Weights of a small mixture-of-experts language model, trained from scratch on English Wikipedia.
Size: 13 layers, width 384, vocabulary 32768, 60.1M parameters.
Experts: 48 experts in each of 13 layers, a shared expert of 128 neurons.
Training: a variant of Muon for the experts, 368M tokens.
Below are experts of layer 3 (counted from 0) of a mixture-of-experts language model. Rows are named router (the router's row for the expert), up (a neuron's input weights, with its number) and show model dimensions 128-255. Each number is 128 + 32 x the weight over its row's rms, rounded and kept within 0 to 255. Numbers have three digits each.
After each expert's rows: a language model's description of what the expert responds to. This comes from a sample of Wikipedia text that the model never trained on.

# expert 26
router:194097144127083082112062122120156137165133224130057146113134146105116109161144082172154188130129101067143119137123127152140121126126104109159141136066150142174098139078095099128146144134174121132099159152103096119100134124115142093115131157052071091156191172141151142087122092148144115087139114117083140135119118121106120103090114013141169122189080167093165153098094124157152139113109
up0:090127082138122106152092080163092163172170132127144170125134028134120142085108179129113165124113158098085084139121125122138145139170082119170060130113086095093127151097162164103141150107099098174164148135156063150129157080119158116092176115144068126132154148084068113040123106128180116151165140131111114163072155155076042143140139143128171167117105175116137118147122162164145133134102
up1:076124171113108142155125105153053085170126094137112086135155143149188140126140157115098135070146154106161172108128104092133102157185129088116136130165196170146111110075176138152140110173117109094162189083186136113170132109140110110120129147124204139080124165065099084069141095124085134130116126149097076146126097146154088162176159182112139098073156154156133127117096169127104061137203
up2:152146152113093144082072098161118172076149095078101194134086113174129095129177115104095162129070133103164084117174083165107131156161155132163174120102173116104109111131136096182104104169106171097079084151070189087144114154104119138105180105151132148115146095165139118189146117146112153177123157133117169109134177129121102097171084138106114170183131140158151137128145142099129085117123
up3:146126108103076084174098145123129142175102078196164079118109180101152105113068102124192137180078145092109137032107036099082182130097161092119082148126140143128096174164139055195100098174154171154110174105116132154147136117085228105161142138136162120133160085131096125074108106139131129104160188150069092126102148109149171135138165106078163141123143130144168150184198183093148149157114
up4:094090109167168112133131123154167131029095114123116129109108166131085176157176061159125144133157127143082153095141163140081149121073166075158135125101172154089154075151098137101066137135103120170185147059113086101091123156120100111118110171109127144130125206116087106168212131119145103139121121085143148111115158147109162114199126159125138179080230141119126171104136111160115125092152
up5:164096144124112135159098110168140153175112172166135120098148099094129123176190139123108139104107137107110144191155148065086073114124159122111120148180154122171133119187175142142124118158162132115075140086100149116112131112170175149042087173156112127094134090175134139117115163084147114174109109129105153090159157176182153103120134187133128098117138110151121136107151109103110147191167
up6:139128121110123153124209104131171115095099105153137096084163173129152101075180154115130113110116098140088111141195143150152161111139088110147197153113138206166146164103175081078093150115163156163152137104130116162088099115112174167208099149121124107166149113127143101088145146142117092152074118122162158183132121118140135145118090181104082156144135162147149148136040141062125162158088
What it handles: Line breaks in lists. Line breaks and line-ending punctuation closing infobox lines, table rows and list items, such as Inc. before a line break, closing bars.

# expert 18
router:132205149134151122152122128190102076100138119109062096180161115066120162123144132150091141145118092135097100080106170124138146091118109137049111140153099126082090185138190208111126124091122104121125203151160145170127173138099085104119126116165119152050111211138089070083155155137079086123172176101129106152111120117101107176093075186148103086152192135154170140089124107156120087123153
up0:169084131110108132149132094179150085135097102146107142119120114105063110145126144086096083120092173126146179099121112126107162125104125105131153054131150092122112149180178089120107159136114138120123134163118138097123131078133183095161165155136130179132148129124104123124146120187179094170105189169179094131174105087122136128152073146151148112114105092191145129089122100091150113096099
up1:120093120117156140145075142126129198108138062146121151101089164109096176114151148164112157115141138137136145128183142099129139045114123099146159085062132105101188110097118137118127048155099151078091171137095118095067181104127159171156116167096118088140103166109120072138087091069136115103138154121121120121160104138130127161177177077133123082104133137154152113103088110160146157164109
up2:127159147158114083144105150125137126136115164103122125197116177095087111145143030189113172092111105138095094062170148179087111153128128161064158137174123175129094150103143179120142137124127125119167115187159067080164110150090123088119158111162079096150071172085131064114196181158141073147180112148083150114102137076109101103106173122148120173087172113106222171087108121125128102087127
up3:083159108204160134123083079154144113134116160106124079098143157136123176044130056151066141092039217118113139193177120124154126088085077134104121077187124112104116099084107149122093140146085070171114152119148092169144190114152143112110135096141115168143091137130131105155128113125169121147123164138129143204173180084142076147086158110127116086159106122087185137106079127082090128086190
up4:128107103109146128123102140143173202094123068102138114223153093061122150125164076148182128142117163124113022100127202159148161082176055102181156175125121092108084145176130136118140096103090138155117119129107154191116157151125094147143149141142127119160107164144106182100080077142132080129114100103135136088138141103103118138194126109127078087091126066172123218118095145112124110100132
up5:117094128132119134108150097171177176143138155176099169075117079075144100114095092063162112123074153062103101136076120130082088162173128126138112175121106153117077198223116137088116138134126095150083105145155096114136184133125089139137168092124143146118128089189072142165144092088157110132089175066124118150124110147134145094104137180186132111124121110108129180126184076108182146138100
up6:101136110179075102179135154151143110120144153133117175154115079126117128135096210150108101191112118159131130124101123121115119118204133154082135144108076133157079101113106103139110121155124139188161154129122093157142119074125135118162144183147067096140145140120107105145129141101166138092126114111065120109197147153157182115139076150158093147137134118158138162134141111086099095152121
What it handles: Infobox field labels. Field names and separators in infobox or list lines before a colon, such as area, Died, Education, operator, Preceded, and table bars.

# expert 6
router:135063122106161133051162129106116147100124125136128090117129139071134188206122157179187108114214145056121135081091098108126112077137084127142102121120182076130242134109172125141098129046136170135141152104136146159135078098100112142171099154102202102103137205153123083125157092116128089129102112151154124093122072136071133126124109085123115137094100133157115098088115097124117144128155
up0:126136111120135129141153075100117136144106120123149101141118118129103124162116111126059083112083152151104079188122139201067107086150199175060110160213112205117159099125150123125164150056151119128117093124098040133132128132093134147097128109094100153083150133126147111097069142117133179145138165151114102095094120160145189125121133150094161081166121141123133127107165169150073094146092
up1:105170095115087182105093127174176146154124157125080139099127190153138110104104158153135146156167135174124129148194076115184151224159100167113161165091121131115124182153099124166110093174161148088108141066065153125127118083080127146082129120139147150082145172128142083140162140173128141111153064139087169163114104050129147099156132119082148128129150150132128188115112162118098134114109
up2:129158146089091092151121115142150145123137145137112125086198113165203159165077112110104093141166171150146092115165112143132142191197168076086125196145109119110109145111146149118159152176160129142101202113117130123096159142151135142127154151145132104131139104152086083053165059093204110157145140168086141160162130157112179067142115171187148162059113117188096107115082169100159123155099
up3:083100156156130056076122169088187123127142134094112110120139158178122145102074193174121131055144149155065140140163108104156111087133144161189175115096131103135170114126115169170071135210082119122083098130147098112126160169192079108103135176133149095133104100087122022158091123131126117157082164143100129145107158140113226158095151156116073130147121126090094111113120112102131139091070
up4:147156143169098152134058159161065134120102105169130095105171110128147096114091068093140082186115176040111142183125142105111118174128080134085138165153140088122138122090119055132152163118147155106097165128115088127090170159118143098167122119115147104167145130102153127118166081136133161103105139126075146083147183103182206097145132114208107069141161159086143181090151175139201053156095
up5:159137099121081124162099166158129132176168161132083130137102113150100136165077142195097128166127125144101139085111128122135115134144152123091171187132094112126137192150087162151155127156112152101126097172103109097095196150120167162132103133130144109124173160095093077104161142126103124086161160117118146153097082187214129117095025165215100145183168146127160110099133115080137138069175
up6:082130073112156112114145120170178114138125140128035136115078190183132131117118156147089140162148096136172098159133096184156139060162105179154122139108139085131161080207117169196109110169114124145095109091110123127148149077126132141136124117102164140091103129134071142154125162090111129131153087122115168100047098087064117170120206128135071172099126135107081161090103104101106120138086
What it handles: Direction and spatial words. Spatial, directional and shape words, often before of or by, such as north, right, over, flanked, bounded, rounded.

# expert 15
router:118104151096181079135100087189155122176087073111165089139117107187138074112090147096103112067086120156171122172099178113113095164149120131170123129117082163072131170154146111080141096128135091128139075072067120124151170116113170086126106167082107081144162109123141104127122144158159085162090103203162104123178127121136176106139083140098093145150133141109140146090085107143153133130098
up0:193055126121088152062097147132155133127101131212138154108201162129122128139163103123111134149158175159155151107175142130106129146156111135066123099118124144065083179156111103142137118189096069117161185113184080115118106146100124187154134142135121144088218125136096109160107125115164141144051110158070085139099123120174147141020129165173105166063145147153115053098164153138117113101092
up1:098131142122070094148154187167142095101114147122172157099191102093140130161146122162134079132114098104081217104141098104086133161182159164041121172223080162128093115124151099124159161118127113121137164147092082144168130077095161154071137147146162156146124150042100143150092161114134146129085165112092179148150103135078154143086119154116107145132142134115091171065151155151145162143119
up2:121143072137102130160136103102126125048109099119100201122084116127102095188120127173095114060145126149131112129114163150121173098099096168131146084104195113147106095117065114168110150100123095130151102095127071158110100119120112114145155101081119110122098120112170148129165151130109195110149102138151155205082117164160138142120193142168132136160134123117162116134109074152141136133192
up3:142089162142089114064155106147125143153161093147140202146077166184122125142117055112063104154130088112126138150168128119147087097110139104164158148136137181168131099134137143070130169125118056095097107067118189194156133142116121113072102079147122107092136078157185137132143125133145155148189109121068132196172230157082113146168135140140087155131134143113110124100139135161136186144122
up4:157094151115072100110152183090156116093177127087140142120105060132137060135125153169088130186141082150159093117174139091131140136127108110101142124088079060156109105127132196105093151123131144081097101101158152150153083096054123122114178117137107120117080094101170077151097132114119138093150128076084190172137155147100192143122126116094109067149107122091138163170144115087149168105122
up5:107096136181181070134057141093133114150155109166089118149151094181167094218084131133102148115101150125124098105103152110139157147098120089181181117114065169111160146142110129122156133146093111094103113136113157080105128170178074100128165136139157196144103151124124104143160076133073110117147199161131131154113132085157198148141138120188166148154211063198147090083160117097094175140167
up6:137124167110207066147163091134130159184148109126174147188117081201130041082118093163143138115142112137100139126097108120157097124195203150100112156137160083165204122094097121157085077109089068110148151144149087101180128135093146132175116107147132112074088106142090094096105064172095151150156068102127120152180149089114157118179153136142108150137132126161081047146154135146135117102097
What it handles: Periods and abbreviations. Sentence-ending periods, periods after genus initials or decimal points, and list dashes, such as T. lydekkeri, 2.73, died.

# expert 17
router:092164164109120111199161131127158157181127130174150101119062167116130096127150104139134146152156123161112112133165155168087131146122130129138094146209162129101131184124182071115136111168114166075179126096107145168114153109139129129130155127177109141139105142130136138096169139164164092107149093175116141097134096169157162113136149109109149161122127154151101136117080148124129146133062
up0:147088136153141139133108153102168161142086123076138137133116153108169123135116102133163115159128111124133094173113068086175157124137136083135128120175082137156142154053122127141101168191151107080137126135184093089139134112140130088079123122091137110102140104148150169150153158177124117141173188068080171143180134102158089141120127119124141150187115131165103159120112097119130114122220
up1:196099082134092146150123155144189213136138134094082090070129122188170173138141109122108154114152090179087105144139144146132193138121096089128176088188063109131111186134115171097073097126157136158095145122108149150121075130149090160164117057135167190110116117143153158159095156136119132107106163077155107150121091115105098122136103156109089183141159058120161144182129056075135108093111
up2:111201144146112120106165136175149143180081090176109046061114099139154141107161142144168172155100200158089201116150099135140168153125123086139098108085136124085163095119087099127172130164141110107120088070187190152147065113163072125134157141115058148101121100126113150072170137133165172164073150134135139164123162118110151095100115103129083104193105200074133174156123112128121123139088
up3:088185080187105103120097073094123141138141127191177154066119160160126064163145063128118116106135170129115179181096071137072141133082111132138134135117123115114140122143095114150143082124070145159136146137186129134115151156140125118125137093104133103124111113115185113129117115155095085124100118166093122151206100083139133132114145090175100126105143185136156107124107138103142178117124
up4:117109127201110176083062095134160081136128116149116108128095099132118103161076166120139147158179160133116157185151108130114141096095165120167133173136157109091146085128133117148154088127101135144153188118188081086120089175111119108130105123122155091150119116077223084117172091139172163153099139084179117129075160149140127175147151089148102168111120092064159063085112105128123238150100
up5:119079108141159124120151103137142134123150062151169118101120125149143124152092136137165066158063158082113156136101137138117106146150111143129168055095219149138143075167121144072123113116111073149180148121141128131126095144155149136113167077100101105103118073163099134164154121032146181064151144099097140205186156118101124160145195123093122100132144077076087146130170172147103175117108
up6:080148131172196141153119122102127133141070114127075127192146098149105153160132142066218153100158143152076100115080111124156094108109073139124098079100123165131170111088082121135152126139146134135148133140130050134137159103152109107137160153137162080142166159068113100129087117083114081160121125097111152104177127083098155104107172112122144196108081107183163112082137162153089115125130
What it handles: Section headings, sports bios. The == heading markers and heading words like Personal, Early, Athletics, Personnel, plus football and baseball terms in sports biographies.

# expert 23
router:102108123097153124160135178176159185079104096128160128101096136081113139185163184087188142074162154166170156093091133083108151111081163159100166162069163156143084176155163105128118106127155146194141125153132100191123140111104182145092086057164139153137115185091107143155127127105138158118120144110058150102126155172192065157133156171106132195128143113160132135146127129090115158158200
up1:108095153110150088173121040162103090098128117116122175105171128129185168138125133171141151202133155139128115182088161112096172102128030177103066144151123119067143087116074071129164152151129165124119108145194074131125200162127136158128107172183138077130171168180139109129173144098144139124081150127119187131165142155108045163107144108124176130094101124122046158121093135110164096160143
up2:165172119149193167078116116144159108108147089138119105088155068154107130138110166122123122141103114141140156102141108143010114128121156143115109176099142112146112116159157132146096177137096127179101132103142127146163044138098153216077130126106180132145121114082138122129162090174174103123107088102133141105139100117118124088136063152062133124125111080111069054105180146114117149100111
up3:096130093147115106126096158058181158112132111119107167146091120149131201138115145096171114135093231109088130118108072101094149167183135076168167164084156170132118141098138134129084135143108155156132133151144100138141137116142129146130136128151113100138048142160178128089123021152133092106167119131183157156054095110153139151147143168114130163129118135197149084187128160185133118118172
up4:086160112155122047052129167111101142168168099114130117122110144083123133148144154119120063199167129111108140134168126132098092133112136178113123138148083157112113113159203134132111135124135156136107083155156148110141140150153142088070132102128070058149154136106145154138111091086174163178112111166133135160114137171103147103112136131120131092079118182147102070110117186155138098125101
up5:114095101138096138190138088150141169156142105159121172123103111115171084124117096163126182100060133142120095183109173135165112078157104143115078140132137179041123154153152093147173196120114049143123142131110125157127171147134103106094140097153087146175151171115135178104128112128116126222128134107161147114137143097097083139127130126188170122129084096170151099107116029067122139134154
up6:175089160130166075141084091123098142103171075120140172130162158166146182136114095129079141131147156143160163105091166082110143110146151134106105122146094106024128127119181123150121161150131108155022142141135134181138097148086127183105100131156172146143178151117109181071145068166105163173113128136098137132154176137129103214136076090088112129141074176168138101149209126087137126158103
up7:064083138135134142124153129136124183129100119128146096148124184144117162038075130079084174087093166121088121088118136165128096179136160165103177157141172202141069126152089118125055093123103184145131123134141084152136168114088113122223119124127151112115125146081116130119130067148123117165093127153135129161096195077091110135160133067123146114118187180145172098150169115093121153135114
What it handles: Places and sports events. Place, country and sports-event words such as Guangzhou, Ottawa, Open, Championship, Cup, plus digits in results tables.

# expert 14
router:171137137106102093165112087181081141129143115108150080135168098080159126151157114127148180159131159108170102242119113104068081147138150142147116118114165095150124114150115125125122143148109132068092189150166173108168114144106145107059184077131149087064136123135179145127068125158123176160155162108104133123135150093109130144146120156078055121129136131128166138136130080104120174112122
up1:132119108170129112115129120163166098146125165130175156101138166191057107125170108096112152091146046096112088126154142140151154158134098149163145129149094182127169085109112049167158070130125109179113113115123179171139096150142115111139145073090171115119120076153100083119111169134134168088144158143167105062082088085140130149122139083130171098100135114137119168110066145127147161146186
up2:102132218198093107112132110162144158104114102157091139100179194150135175147097138066111101162139111122138194163117119063116068083117106155176173137144126117141176160167157141158113152165101131148102132188121164036107122175143102132111122140124131165131183125072166089121120103115121083173124150095119108174082107133136148147108126070196091028164139169140125133125164122150112137118191
up3:137115082121116123144143136106138120072145159191114122157073128146100124134063147187128144097101125122163057151152084148098196097091142137000135095156074106105105090108112106166105175078108063176138177135129063097174089135112104169117112085121129144166156152130121093120120119151090161125180107127088125147134186125137049116151138115110109166128158129097175100129094104119169115151100
up4:150124128100132163168145120100125149128189058193165191112130112097181162123112179192113071097038129168127100148051181158156170057117165165160141087183175139123100137168057137146111127102118099116152111136112092065128121163120116099109119143109153138141108171134146149115088162133100111111076146086114130147127110181179181162095106180118121110139136156154098175123132121105198127154112
up5:110144133114141150092095109150090092081166105151140208176118199105090121219122161066172118120096143123118130134116138117146102124151091130092159086169128132091080126127112179122205174082157154067105098183151157098148102135133123121096122105143150124119141112119169103077093157122078140221150102140079129087107163098146111136201171091115160087199119127068119177111130201120120071158094
up6:123096087106105122122108083146120080064137193094147144151081153045121138112112156134139137160150133156093126149163110136108134129109148114104148143149102090100143117143156110120077126090148169176107116066160055131166087101063167154147142163126140123072107112154139062103128081184154128123113153124080150149163133118128092156144133122138130180092113068148157138152118115153157138142063
up7:130102106118143155143180125185125140129110164120119101146157151157114150133132176153140162106104113076083145152137155057116126070112097106206118134120143098154098170133147161091166138171161095163168158101116132091140070071079138111119135152165064136126126155099132143016100141137124066178150090129133113054163116132136178166138099155131167113128178187119135126091173158141139090105154
What it handles: Commas and name parts. Commas, possessive 's and later parts of proper names, especially United in country and football club names and surname endings.

# expert 5
router:154125123116161074171128100079149099119105060103160168136126100154128146145121127118137158164164099060090163111137126130127142174133155124152111173169108126125098115166095093100125128106194132076159139205174141091142066175124108142073129108117128147124109172166143143107141087107125197109134123110098147127122126183220124183133095145124115174145170073108125167151117163067184177189091
up2:118129232149165147104074136148175118094137077158143146111167131146125173086151111146135168117162167082126135112110125112066108144113077128111131168147116082054125113111140122102108172096145099144108131165103091136173084104109085132158129141133153178143121121167156155107128108107130106140137121079159113155099161128176135100102103113116080107094150117159183108132131076074124150134142
up3:132121139122086183127127115100100065093062119065078117175190136112210134093140171047096071142077107097143128223171134129133171125092098107112137101125141216125108150131101122102137096120162179099091140114132174075162146135168110128116188142145096136088169129155157121171107139166075153090141163078133098100155129098116147137121105139126116103075119115167135123132117131102148109167182
up4:131098154092128113164125178142153184085207132122076115038142110150107209107092081065144162186078114140115100131165132112101167112157059047112090150149112118108140130139128137162107165151082093103171171135137189130168089126165100119105212112118169185124089128134131171111156165073080105147136095120124112125150068140159130141096095165068142135152088099142118094162125095088076145123139
up5:131189138101178042071108148098135179098163155185138127079102117093176126114131109172110072148134179157106146164108103128153178149164152074146131172146098077099068107148153163080108121090188137135130186118163157135131120133093153138124111101111129107124062141141143125163124093130128136113128121184105085148116140121159149124044104129120150136147153086102091050019103163131161153175159
up6:152107100069068077165127139115156146131100203117080153129147152095125124152158131121122122172163110078154117070174110113135137152067122122133107105175108058096157094130116154137103124108129114061093100142169142112110128139161120170083133104074166092133133124082154126102140101127128149120151151132111125098149153157146063137118118093134194154157116154117107166157107145197100139154157
up7:132138192172139149114085167090203094112142114207139091142182111168131131171170196093102064154123180118180162158137084157098163112094134084189238047164132115148113134107162131085096129138129135081126136097132086126160126155111181074100133137095070114175128123161137177079106097115150157153141161126055120129159118132121161128162084095097189093155067119097118140157125101144107174108085
up8:154131120127128092113120122140139180156098127127125115133089187103131178170134088168123171129099079085101179151102087144071148080148168110111125169140123134163128125125146117142090106135201147164098159155110105145117088149099149148101071114164127099142121145149144117131242121189119152084090174176188113153132110146096113084139117180085137223116136122114144113147148104077143124110126
What it handles: Paragraph breaks and determiners. Double line breaks after sentences and section headings, apostrophes in French names like L'avventura, and determiners a, the, his, its.

# expert 41
router:118139128108175106126125126124113223138077128188056142078150177137148155151102139110155153179156122120167126151166131035142073145189076158105082136062116131173143109108142108094182151189114116113090148103118190152117162138095117100152112040092143172123157154135146187073124114115122074107138093066114130170080134125100115137168156096132115100146122145114095114168141143117184127135123
up0:079142077093135120106099106132137098103132111132080146166144135178110127073086131176130148177143144089127118119154166167158162110100122122115126138111121100093165123099111099147120137102155090147058121117121094119136133112147130164142232087158097139124048114114119130079165091097097115114122161174148066128096137042145136184123157180172175173157162155120157110166114164110126141109141
up1:193159172110090121146149109177167160126185118145103079161187178098098136127080140199118189076120185163111088097111185128135102116108085169167155093061076131127128130198087168139142137125063113128109101130173156119192153147131097130126120125113133151145058135053134132062156161132103162180126146100095148173149199079180134132131092104148110120116150132080138108149143123087159148141115
up2:139118146133128148177141060123160187199085136096096086126117159157079188134149123103100160122162123115133071192077110087145155094163116177103152137130136072121126110151107143114143155146173139156121097118128144164139153135104184111118104128098136110116203096108107137098142125137088111210157125150188085103148182106053084157128119090136121087101095090126172124139136141135128190086179
up3:134089060103131097088191163126126091153090105189127125121079105147167117163075085100153137144168126091097099123197145104155104134129116108137158125091120126171157101091160142163119160105141123110099161202072134171093086097188170122134184100100131116157201179091143143104091129099091095168130161128152130177087188150098133181098098148106193066088110090088137108170162163159131123165195
up4:152115136151146119156119111071153179165127118181142109096136153157109131143126077141130124084109140148150226119173139140144107121147086092141134121119143173123165105121149140084174174188085142145107147110115151127095139099199091115131138131154143093093026111093132166130168165112143119100136083106130155106148162150146126147119098132141066103110123109089074120117193119155125094180117
up5:108126049121109140145057094100125171106183130101066111126088168157099132133120211122146116167151074143130159146170148133133092132172082082144138140068079088141195143089123126149085110118125146113139147104142190143078100163097122110178109113157113134112108133068151088131180080166172082156159095125183104131079120155152156093159173111105074147116112131045142103177117164131071151087082
up6:206199128151118121120142130144088094157134073096142070142085149111124133152146079107122107172126134129087106101121151109133052107138084128142099160119156166127113107182183060145198095141137122096147137126127088169098115126105127150137078174148164157210137127165088171106116092161085234133166160153143108063182131158135186165133174079191115115148162141134171158100142128206158085127084
What it handles: Sports results vocabulary. Sports nouns and verbs like win, victory, game, season, Cup, round, won, especially after scores such as 2–1.

# expert 46
router:110111121105140133156112137157100132055154158119123187132159218135138116133135136115117066129137135117104199110176101122155095148155146104097104126100160164183087111110137104128039124135079131114140088140140115152151121098167123145159099210154097131080158106104140125124084126098144128118167211115135108153165188118131133101099116159128185137122108157096147090094131094079125092095187
up0:100142154159096145140141096111040053142189086134071110133093185179074147113178158139168119090142160120101115167125161182100103136167166121186087059115130134095152098146128104107116132150129106107056168134154183062112071089129117156091135117079113106102114148139113120101170146179124163151147163167107148142138145098137155173139160134114157054067096125149132128112125095158127084135114
up1:105137203156114129095148120133103165069117088132116104196068122139123149127115113151169178140124045105143150126151110092105080138104087101198180142132116170066129143082108140174099196094127206156179125078083117150144130138182155105181114115130135135163128152102183128122138108114126115136210150082194107095079134120123086157151169108059151130051149126178205119145131137146176133179198
up2:113160148168109106082131186151100163118054157148115185179103185111113073124145170108104086208113105120081082134136151135143083162146122107142072130127141134134105128092108147110124119089103082139164171164162156168108109080152217157111172122122092160145101158165109148123118114141171048116161124142115117139142120136141112094144189148118162097064141119173109145123128183155098088080113
up3:150086111086141124096107126140114143075151134133102156114172097085150142160163120160124126126102123148147121102155120121121146104117173137108144088162186092100134147095106140128166122105166148099079093187102101143073130122093116149131083130117118173176078097124076140187098156135091177069087127197050084131131193098190195095174070060165095165178192153092146125157188117114117113106130
up4:083109146193129110074105146119172111097166131090094181129147148128100161137107173084170105136141160096109197114125138126156120119226081112129140104178166153130138142102122133221130103110150131107128058158110139178142078120113129138097163118136149119161135093128111122151102112094118157184158114144138127104117137158128126187130164082151107111142096107135148133094094075161060076102178
up5:154171046095178120117090089146124152132146166160086158079103112190073115106095123135101144092140121172127130105085101103107144113121124173133200155116158097119116067079115141099171092206129158186118147179115146100071116117090070118176129092135157138114157100074097150139128111196104124132141054107131084178144110091124154122152120136115146100071130094168121137165148206105149170179096
up6:135122157137134123121148110092137068140149154120093096089090104143158075169151151164086134068171119131094138151130211112166166148133122150160136137174118142125075111097109156130131103210190103103131142125118138104144125149132124118112151140156081127125124074192094132098165170163112108150134142080096158103117081176192149169186097145132158102145125107068135162102190174105103077133122
What it handles: Dates and time phrases. Time words and year digits in dating phrases, such as from, early, late, century, since, and final year digits like 198-8.

# expert 29
router:146148120101154163131175191143150119163142189123133121110122139188177168148150169093115135139081114104102111164125132116120183113131155131119133085131092084110152143103132166123158023090118085142122219098104127159123127138075081145122125143131154105124165156115122178121168108088116127134111026122129174129079145167123147056190134113148157147147119123138103169121094096167110043138125
up0:089142072160127156105134090137066140168144100163172142098130125155126056105114128145178103093125123174115203159132103121111109150145132110175110115104103114207197117164166104073122117130104107147230114101116047145129149154149148114227098100146089116135156148141161104093109083159144129142120086124146163121142123148157121036114142145132122174097099192156133193147122096079116143134088
up1:102111156103163130111142147136147071132117133158107177120108134158157192130129105070137109105209159085096082132093109125145130148082110063132136134123158170111177147112126189141116161076156134135119069149140145051152082114140073137092172147182132153193113168107092062151120141082110091155142137084154122093152153131135119088125174152103114147157097130133135144103119117130124174154158
up2:149113206172105093169139085126188119120093183159181120147156141131191120118069136143109127091152119098122118127097061094113110117135155130211149138123128097118093124129150158145074147129138231076082117100103040142148049151119163066118106096100102119103104112139160083125105117183170153199124148127154108186156126092180131132077161085104139106135138111128100137118096087146096183081104
up3:138097116050133115165129153135143148189143122179122111144159103140119186038143164166104173135128136152095097136140160105081100116159078145147151125113092106135122151145083119180137131125167153140084172091125152167161101186128101146075068126165145150155059142089130115093089187164119082129142066093110196128152126177105116138155060106069135099189154188142106156152133138083204167135172
up4:132145134076092115118162155164156188117125180084095046088098094073152099108128121198118109111109131083098097131119178122102112121180067130096138167164104167126126140106119138117036146064093138116146163119061148123092174162109091144132105122150106183159070203050099081088099148101125102121131114152167154093118116165187163162099170117126118188170189088128149132135148126125166065119134
up5:152099110082156087107145116171126127108085055075115131082131090101136143147155135112135181057078150125117108156128083123052148149163102128138149140126152104130119121171133140190111141063154128150115116152094134170069104091078117076143174172125191107103114070134145120131141159088159121166086140150121083130143085099146093160036120197140161130077084120131143099050117123166131176127194
up6:113164064124108111086127147054142163169168106143118107123158085068111163125158164046107084159073091132051145143155150102117130150177079132166104128104130115075100108137095141140145091151141167102081116100148118145142189140124129097126165167154179124115061140124051168117135152088164143116123081182126122135113119149081168120136127104116160156151141159096041081129143158141134131104180
What it handles: Table headers, dates, articles. Articles a, an, month names, coordinate marks like ″E, and table header or roster cells such as Year, DF, MF, Rank, L, W.

# expert 25
router:127131151130154111071120101096156192102133144169096064133129140134105136106154106130136149178147126156100096133129170116105084101190080136130149085056147103167098126125091083148119118117110125134166089075163133059134137136113148111201155114115068089209147109066136189201101184107163123162103112096173133094127144114079123142182145137137158135155115169063101162099147110137093208117112
up1:069126069068110082171135205153123103155142118171121174120125086169096096059091110105130130134112141161082130111098116108153132127096197122134121121110122188109130141110118160164103128114125128152176135177105134154168150089134175174119173140140145139144164127097120104154136116126124139116103147110112134145104094136139172117107139188050137113031070143117099113126134179107110138155112
up2:168108100088122188117149137076135131134166128095142097179101255149139156160150088210095115174155179210106139140142132144179074163120165128063133092089149100145156148143064117075177101105128064097161125132177139170119124158085111094142133158127079206140146135153100140149135078117130162158159109133058147089086078108102110132143091089139104120091164180086136140155122153130127068127109
up3:143061145127061183132079094104139125140146180147127165095132148108149118127192096145117183054084121118112111104149114124128130164125048113097138185149222145148107152102076192127147143093142123115093147136133126085106160145098144098110074128130128097118103100132118121174136137061099101106121082126107100187090109133125177066122122114135134104217102137090121142098133076112169109110136
up4:145127149150118101112109092148109134133184149196121135093135148097151154112112164106128149115171125163147159117164121071099153157165167158159111110196121171159110085147163151116077174169115087142124122067201121090146125111184122145104113127186125089153136140155202149124095078183112173132125116160053061105155111088165127121118140159107077114118116145081145069175127122089130119103085
up5:087135126114112167099091134093141194105104129131106138115140111130120185177083133095177166196154146148135113191143075104137119159136120145070114122134132101067086145140111095137167168157147150120080109108150140133091170146082127153085103121188114130109143138137147111148154135137112146134102154178097096141155111196118130149198068127126163135128092108102099204121117145101076145147076
up6:115083123098161124112114122117172149168178190138117123122074079095117126108143080152146159108121107126077144165145165081118113124142071128129165117148130141091153148099084105096080170097120097158152089145124169121190101116094113065140179157095166119178090129138159126131113131138090148087137125132140135108128144086141143147135149217119185200116171148170117082140127139067119172141141
up7:152112119176118070163101154128163149160092082112154112173116110117132127140129173166093162096136160087146173166160085113077112155119145102144110136162146083135137093096118108103188157116118170114134113118141158127172111167136146179168141171114166114143074143139119193081166155128098123080130157129168042096116174145107116086157149190060142172122114094125163138143124103090066150147167
What it handles: Commas and clause punctuation. Commas ending clauses before and, but, which, plus closing parentheses, semicolons and colons, and some word-middle pieces like ond, ip.

# expert 19
router:166135107129147115105128133097074076132113069106109157117120154113142125151164125183097122133150117142145131085116091111172096118103151164105142147104114149102092084102111166165157138172165114064081132064097127066154163123136172086091089119081176121109200127124143138124145162093111106187057139071151125096107082120140128107081147106130133146144126146086097095127103161101108155089112
up0:150117158154154131090198183164129124118173068105116093143136146132126063102153173058195105128099112144102093101134134095154072134087112103085095159098089093191123144161101162135128169136123163137125106142137106106137135127121135117182092173148153196135110136141133121080117147113179119157105116087158084160152124125144070096145131155170145136102147062135160130107137135190114114154106
up1:146068151133124107125146080095124104096151111082186125133147109159102070182080165131120127115128162110141131065075118142126076110109086168111160130142105126071173085143157103192135122149123161123138045121170145157093130196094062111168158141162127125102136095143088192182176062133128149149140191132118087116162103131169147123092152110177093124067152096134143141148092104158070144080083
up2:145138096117159175132098146083148121117173182169059141165168098088125150119135141152089079132110127116077105068133141103113124157159076161105131193122142133147151136138135131132122133121141154119170138129117083129142113183172137114144083116170136155134183137090105143110134107128169151079112153121157106076109122118090092230117160145156058196110121117055184128147103103140144145090122
up3:095104078093105121107171135089164105106135125133135119169131157149134116104141108103130126038151181111060144118134133168106018115121077083193181124163136134097181116102099118133117147136128119096164108100151125108124095175144109123106165107091183113120167108128156094143166147151151139148134155047140163113103118149135145115074120152151142185074132160091129121085172091122130171108146
up4:134193142104109161122120138098125151115119095128127141176181133175160119122090108123140165143150149113111096214097132069060143152096167165105157188135146080109089061113115183129076107168141089151105097110155167137157122144129179114111116125130142164137125131146126159164095129094161123112094133133087117173203147120131167120138087146150137123124201107061146099141194091096165141159128
up5:156104144148130146156120094202157083094149113161109116166061181133131132186148169129137179090179166207135168142143089129103073112110139118096135124139128106187084107149141120091092059180131154094097122093106071076141131120121147115069068186120174140149096125192144143146134115163114142098134106118095131058150101132124137142153152061120060109137098124078132077046152156118117174168139
up6:151100117161154129128137106115121082116138144103092158130134192144109160098145064137074114086112122121143143160157178167175119119148100133134129122211146114122073161113108133151170130177178196108124138103080144142177148135109172091112087094197156106133146063146097153145114143174177150183122118122146089139131131083159114108146123075148130113165162147105102147105119128102117134132108
What it handles: Coordinates and months. Coordinate marks ″N, °N and ″W in location tables, plus month names like March, May and pieces like on, ur.